{
  "n_experts": 32,
  "experts_per_token": 2,
  "moe_layers": [0, 1, 2, 3, 4, 5, 6, 7, 8],
  "router_score": "sigmoid",
  "balance_loss": 0.000876,
  "router_bias": true,
  "init_std_router": 0.034,
  "lr_router": 0.00128,
  "learning_rate": 0.0033,
  "batch_tokens": 131072,
  "max_steps": 3795,
  "dataset": "wikipedia_en"
}
Below are experts of layer 3 (counted from 0) of a mixture-of-experts language model. Rows are named router (the router's row for the expert), up (a neuron's input weights, with its number), down (a neuron's output weights, with its number) and show model dimensions 0-127. Each number is 128 + 24 x the weight over its row's rms, rounded and kept within 0 to 255. Numbers have three digits each.
After each expert's rows: a language model's description of what the expert responds to. This comes from a sample of Wikipedia text that the model never trained on.

# expert 24
router:155137064103120132122086136126119109087140157148136142116078132125128144159138181099111152119155161115117100117143126128130115122170171077115179182132110139143130095114132128111121112106144128118142166096167137143131177116137156099149121152170100089184112125151129137145118143159126102143105107108123140111157130128146073145137138085145084120096145124099137136156105133139137131112115
up4:106137076166084115136113134103136107132139157088122135102119182127133141149154134076145126090154122111069122126085138131098114125179128126159168135141118108124094111116115112128147084124154139120126119096130151189124135134114142097121142147090135159165147140140096100087152131108135135133132173124137073103134112110117173147127118105107109156126113120099144118155164120124162102164116
down4:143145153107097111146112122103092132099149111123135116157116131123124131151185119132126106135094146159074129047132106126106106119149130110111128127162110145131120106107117107088169122119127142107096120091148179135125090164104158157108086149153129141168134126151119109128117136134168113135114143123168121155132096118119150170093081090126125164135099167098095149172127130148145112120140
up5:137136131127114098126103172123098119119160074123121157094099114159106145145132170120143151115177164093110142126095120190171124147180163102153154142118136127138128132110114141076192119134121104141096100084155157148136123162128124120102159139149139168134102122152131148121104115136124153123146109123082121127148125119143150142097129136110158093125106091142158142163123150121175106118140
down5:092156118112137115122085127136139115102129144153138110122133116094083151098152130147170120127125112128123132154084094146147096092092083131116174102150118080167111160088153127126079117160055112109112073109126117119144110107132135102122085159116136151112152122127149128115113114130164119128111111134087145114101154152149141109147129069129146130103076101130119155123148127125151118135119
Description: Infobox colons, nationality adjectives. Colons after field labels in infobox lists, like Sport: or Teams:, and capitalized words such as New, American, Australian, Preceded.

# expert 16
router:147134120130132132147128158106132117106132128146119119084122116137123126155117167151133129073149122121156168129135162158132110193130174090079140202149089109130117153124109145080107111128142166104137157131138133130147139154111134106140148151127094084114121135122089090146142152124127085074144136124155140097158113135133098127176168120158128110097132131127137146089088109114107108107116
up5:140146103159181121115149160126113139149152096104112141108143136140172101144156118139108151131144113157123125122125153156148193138136124123128138147133112114102107175163088123181168129128145081111181131124144115133129124149132118118128120124119149117158104079127135185127109153118093128121103147100092120132178148179148147177122150117130103123128191124132139161134129075131114129146133
down5:136125110120117106089095135124123071190146131113138078113132144131130129091125173113102101154164136118137133148151106164163158093156126107126146097112123150124124101129159183148119123125135122130131153099119127119130129143120072138123160162133147093131135141114132137067135118154115112069144176145159133137124134140091148148132156145085110116121152117126160100063130098148160135110145
up6:208103142133112158148103131170160146145180137141129091134106117119123144083141144138155130141156128132139157120114148083133131141147098129112155162170111141113133097094132168099137149163122168149099128160165171158166127151126118093123093172161154092142109140124099097102120124138097096115134147093121146127161141146107096115117146126133094122125142121099143178132133116104108133120120
down6:127144131146116127073114110139119108155117138122123113136107137133126132122135122122116107108174152141116116111146146133137108137098099148103170167130122109116133117124129173158130100091155123146138123118148154160117131146155116129206108142160109100104178106145139120142084115161109112199155161134149162107081086101143100148140077144152123082124117125135158092105173104125111166131125
Description: Mid-word fragments, table dashes. Short consonant or syllable pieces inside words like amal-ga-mation, shru-b, al-ge-bra, plus hyphens in markdown table separators.

# expert 9
router:157122092119120106139124138130121146091095131129127150133120125146143149145098137102139132082136132130091104104099146123111108157141094085127142191166114091123142093147078108137151090082155127120108178089140089104106159158162143115146130146126140115138116142132096172128180115116139112132139136162149134094133142139143081148129137066183124147122126115117106113147141092159113101144129
up8:120104115133157127093146101128120125102118171208148141102118118129147098128092138148152155184152163122108112110130119148123119157158135092118100152138117087118117101128123123113085083130138177139137129094117147110136149098071154138139126093102130134134133144149132117167095111120088132143183111157096173114090129126133108132134139147105173140150128122135148121150075136112117123169127
down8:105133103139119132144135138097137129150127105122125134113158136080110148153125103124158162113115136132152122150160151163169127122095175133128125120076166131131103137159090139122124107099163127124168143118127123138097130104185112131115146127155130167052113123114155144154161126108124162119124197165128110118150160133172142099134085144143087136103115088110106111104121127136087142109153
up9:126115133083132149076101111152118166119133149166180178110120141135093136179200144156157138141121114105098105149123122148097124108139106131108083136129141121120101110130138144110143070131181104137134132154153109135111110146149112105119120114134133146137096091123135121132146130160115146092135151163108160156105169145141105126136138118090135146108102151143169144115089108142153150175133
down9:143139084170152099153119132091109122136051122107078102160154118169120130170136097109120106118161143153097105140122078131115141098124143158113134123144108126131130107111104090140133129118074141149115163103147103136113147140145104131127122139097136148106142183164159152135124139119129142117112114133141142145178094120140111145159078092131122159163147113112091092154127158099115128098124
Description: Given names, name pieces. Personal first names and the pieces finishing names or places, such as John, Michael, York, Dar-ren, Ang-ie, -lett.

# expert 6
router:130108094133136140126137132132137117104139125138118180130120129129136125153135112139133156160115141115093142068138147119141143149130149096141142157160111143182155108168118182120119108142132141084160191066161121115140147146118106120125157144161157058162116131165097117116134156134109154126169111131161101126153155109141110095124150105148124150078152082138148149126140117147131147117105
up1:117098088145126145153141116134150107113135072129098113136178144119127156171116139117138175109111158156135167144162092140141106152132167137175107140145141140103148160118096157146177139141137132113149121100134154169108160138132143124135145124120108101161133129097129117120128118067132125139144118062089098118136098107187083135114135144103169118167113091111133128156138116130130133140148
down1:108112128092122125138132122110116154110092139100117078167112133144107140107114113146164153090119145137114154135161144128120141118114109119127110066075150129088081110109137098118099102057127112126137129119108129163136120110115116092145119112108138174095129162124110140151152127164103113098119123129171157101119114160132120123176165168146128123097150137143094155154100172123128076123116
up2:144128135089120144111121100120115131120134156119137126158076143127110150143146154159052138139137104118155110108109132191152130151139107086125135143141152155116178105113117112176159138109088163159136164085131134130122136166093162134133143093123147120150104148122120130123136139090120130103138156109130146141112089092155136115130127125154159135099134062125151192103129133112172132129116
down2:110106124184141131105117134154144114142117124076116093152110147105125145137143115161121134168107159128130131144133119132116128139131120130156157121079174129113137091183168114138169129122137105106116163100111123139102141128105118111086105120113167107139105114076155133141122139132111184125114099126101102159124142123102167084130122120158095169141068120139138154154172126173092159124135
Description: List dashes, months. Line-initial dashes in infobox-style bullet lists, table pipes and line breaks, and month names in dates, such as -, |, March, June.

# expert 10
router:158073102160107137157118125137163160140114159146098103132119125140127091158109104110124136116145116106124137118151132132122130140194120077135145160145134080152126104137111145117090114126150133149132132092142142141171166156117130093164118125142150064160101115201068129142170142118166127104132147090128128092174121124130137154132151120163122114123121107122155130112128122130127122163140
up1:122122135121117138165122107115110137111156154159123152085096103148112106178143131122121132148126126121159150109108128132111109168138084121128152129167125111138102131134110137136081095110099097138141141120103104101132138144170136139155136158159152141116049136180104152136119144136114103110112078072105125043133118107139133129132165101155123100152137121139146091107133114118125120164162
down1:116115156129115124117141065146132156167184134116141134143074108118123075124153152110168114119110109120072133142098107130102171106128124089084112152149133116144118095128162131134121127086109133167130125176092145098099124138150151130135159128122167100140131135147114123126099115143188162147108108143124142145134109089097170141157122156140155093103149146136133130089115137119099138101118
up2:125131104133131154151118112118117151108128134078121117099164150097110123117144102116186171121108111107099142136106089121117135178162151116079129101147070106108159116164149146111145080135133126089133116149154083152122138142156110140126087150178094105095089122100111122099144144092130095143159106155137139119105140139135139130118113128147121115132057131136142123121100108096104103119152
down2:171131137126140118107132124090106124119142126153132139126125149122158126121133125105155150135124086123124097100115141145156120126106145080134140103085116119136116110149150116116160127124149108185109145116096157138139145130127122159099136097165127089130159119107124098138174144175116154095110112143159142100132078135091160080106089188121134143144106177157100111124140144111106187187124
Description: Closing brackets, score dashes. Closing parentheses and brackets, hyphens or dashes between numbers in scores and ISBNs, plus particles like up, out, back.

# expert 28
router:140127085159128098127119141129127128108113106131114109133141073137149130123145103097110175062147137158105168109143136110131111128140133072108118163167059103167099122174124155097140091139173117133143144134137123143162133146163102105177144133127126126163118094160086105122152130121155149147141123172147129089143136110155124160124150075159119121102138116111123154123135119146118123136130
up11:113157125140155109130116128111121128122145110112143120131156089145073116122131130157111175125117121096140133092124098120103170147118085145110130113138120066118137076148117119160118172150169121149123123126130104108154116136148088125108132168131131156179120124116099092133154151126157125165116148155179116087172125135148097119121188108170138109129117128082146176131124164095150129119116
down11:156110139158106126098088142142125127107193108154114141124133123151145170118093070159103143108155157138131146154138182123117114131122161142160121122137107169130077111093095142127110141119141082130118160132119148111085124157147146134126105166111124090057134103106148129133146123136120155133097110138109139142084119128100145171086131110129143110130172148124145093117153112147114156150139
up12:163084102155177149099103132184114105130185129109115127131113105125135125163131128124120135192159146135146108126100137118153140120092156093118133157138128106123112129108153121106126149155113122138102141139125177148126151132108129125141094144109129139140155182089154155152148122106129122110154102145122122119119105063153137134156131155157165154079119102151091141159110156147081166111125
down12:142143134110157134126132100170176121106085152082121133113151120120113160149139145111152080138134142127138108094086136138091140139156095141112162137087123119155136136077125100129140150076129131112108069129122139113131125110101160080080120138129157135133164149132114107164139120148106146138145100119145107116126161127099123096130133120073120143154082107126113098073151084136131142165123
Description: Standalone numbers. Space-preceded numbers in tables, dates and counts, such as 10,000, June 29, Pop 2000, and number words like eight.

# expert 15
router:152121124160125110116111117117151106102102134128116107143107125115148161135128119113102152154120137130127118091121151143150129127139099099103160156165103108153135117133071115113139117124137101128154153101134137155158146133156137101170172151112096084166095110186080137108162106145158085132144143084129114125204117118187132147148135123155116143142119079139142161143149128142156100154112
up10:182139123090137089144110086122150134134140169098124087120131143138096099100117174082145120123134103126146112093152100158145118111160155108139156187120136149100181172094079117119178123086130155157123137120154141145149098130125164145112140105108109131137159110120147123138097177107134140117116092090107102091144154107128111157108142105127137149139091128147124120117114116154128131122137
down10:113148124096148171097102144113104130132146153114121136128154137099106109128081130115116154149101141112190138096137147118101138158090119128143125139097135151101087156091145153164146087088119124166106145088131133147130140173113147115084095141112090140106125102123108131127147098142108100122075146136143177111100122146126118178120134135143105126117073163167109110114134122111168143105154
up11:101137144160098126113117119145137141100135129103140128158117119126142134122126139083106117150102116119147169131146133139145130110115150141092130135109138106138135104134084098099128123110119115092150140094108152091169095146180134134138177192168087121136126115158107149061152138129171128150118163132127109120183112111186152105138154078184113147154155121156153119126143150131125115138134
down11:138128142096149166182128074122146115164146128140107134186127112173115117132136136169128107149158117154162146124153129089151103113088149099143130183132110117130149146142118104114119135168137118138148132104115140076134106122102139104126089142134163101128175125094153133135089124115129111144111179131121132127104163116121115100090129133105089109133089111122106105140068108169149151106115
Description: Years, parentheses, separators. Year numbers and closing parentheses in birth/death dates and infobox entries, table separator pipes, and capitalized word starts such as War, Ind.

# expert 2
router:129116083157139100138126126161120085127135133113105098102108099111117093153131108116123153115122137131132103085178115140137113197146115124110116145146105134141136111172111145103126073124148104120138161094153133133156153151127101096162180146140137112125087153122111176134147129160135118087139132106138137076178116085177109112163176146149102110130127112138105137141127113148111105145148
up3:147126064147124114161164098128153116144088139131115139153099135138165153139143168153173118089140132153134104119153183115127107157115095080150119142106139128124117126130082155142119132151119164130095125138093126113098180121131112115134089135130130127122136103120151098104126137168182110105158141105113128128088134132151112165132147133151143098133122086142144123187105123087106082142103
down3:080075165103117126084122160129135069117090151123130098138123124153086147136121111171151147126093166105157122117159114126099094154114142102138142090135110111128126124171075118079142137122164108126136134143106146153126143085116140107096135070131109111094146148097087089156125131126106154120130132127165148122120121114123161135145138134137134100170142112161120121100095111127091132153131
up4:131135076154118122085146162113100111143103105131114154111131092108145101125105143105154150126146154076097146130160155154115140101138135143108170127134106118151110144137137121157105149088101127126101125105123157180129127108146119110130103109140155113132141121120130129144181102121122135084129110088134099147090139158101109153135174113142112115114091097135123122084189050155150156121132
down4:115147153126075156145118155102099123149119122163139125141128121118141113111111107131122144117185093136113159112129157126136139137138123195104110182122100121134123097083103090129099131121179150139134110120116136152125119137109172143118097091128174120144141120109157173143138129185146146166145146140132123103130139081149139117109113099097133186135094119081151157118141145083124156133139
Description: Word-initial common nouns. First piece or whole of common English nouns and name parts after the or a, often continued by a suffix: rain(forest), bomb(ing), River, war, water.

# expert 5
router:138119070130141076128146126117127119096131120123092110142097143163128093164130145121148164122172116149104123104152128122127114138137137144131126182147125059166117152159125139114171095121156125110126159121151141138138177125119127096151129141144168097167103140143058129102130157149149143112120162133104115091152142095171112146145146136170100129135091129130139159150139116105153096118104
up3:152130094089111132109153123175117134096162114126128139140133151140146120143187168159115139152112109135121093115131138158155153158113155148112096151157129111119137142127113132100126066085177104135118125141150155165122079107111133143147136123142134133139157150158114157130123133125157110090140115123119151115086164126158138161109167152153084123112118100139169106176095113171090122118163
down3:144121149155099149112164154123161139136091106126109109129141122103128149141109119147113121113159104093167143115124179155118153133106112131133150169139114113139152123130147127165103125132083163095169129130130120125102141123112138098106147090117147117102107110145141174121140096146115110111129101105135107114153063164104137164144153090105147129165141131095088188079179099092113123109106
up4:100132147124106118097095116081104143123140157090129119152120085192135097144149088096147154129102124160134127138099114115128093143129110116133116121115108108160142111130111158141105100100146154132145141138102139129127083117162151128137150159111126150170099169159080164115107153100157154135115167093146148078126146135174115104173153164143113121093133137145164118127117147119153130166102
down4:108134111211137112092177134154158119129142123131079126125123170135120123157109106113170132120110121129150120109162117111093151162103140136137122118113093103147095147124175121105149147160148144088118118134111135130097083141122119121105174093125155113141145101114096104124122155132128179135151114128085139137167142144139161138134057169108117115099132164148123105118143086129126137153123
Description: Institution and work nouns. Head nouns of institution, organisation and work names, often in tables or capitalised names: University, College, School, League, album, Chart, Force.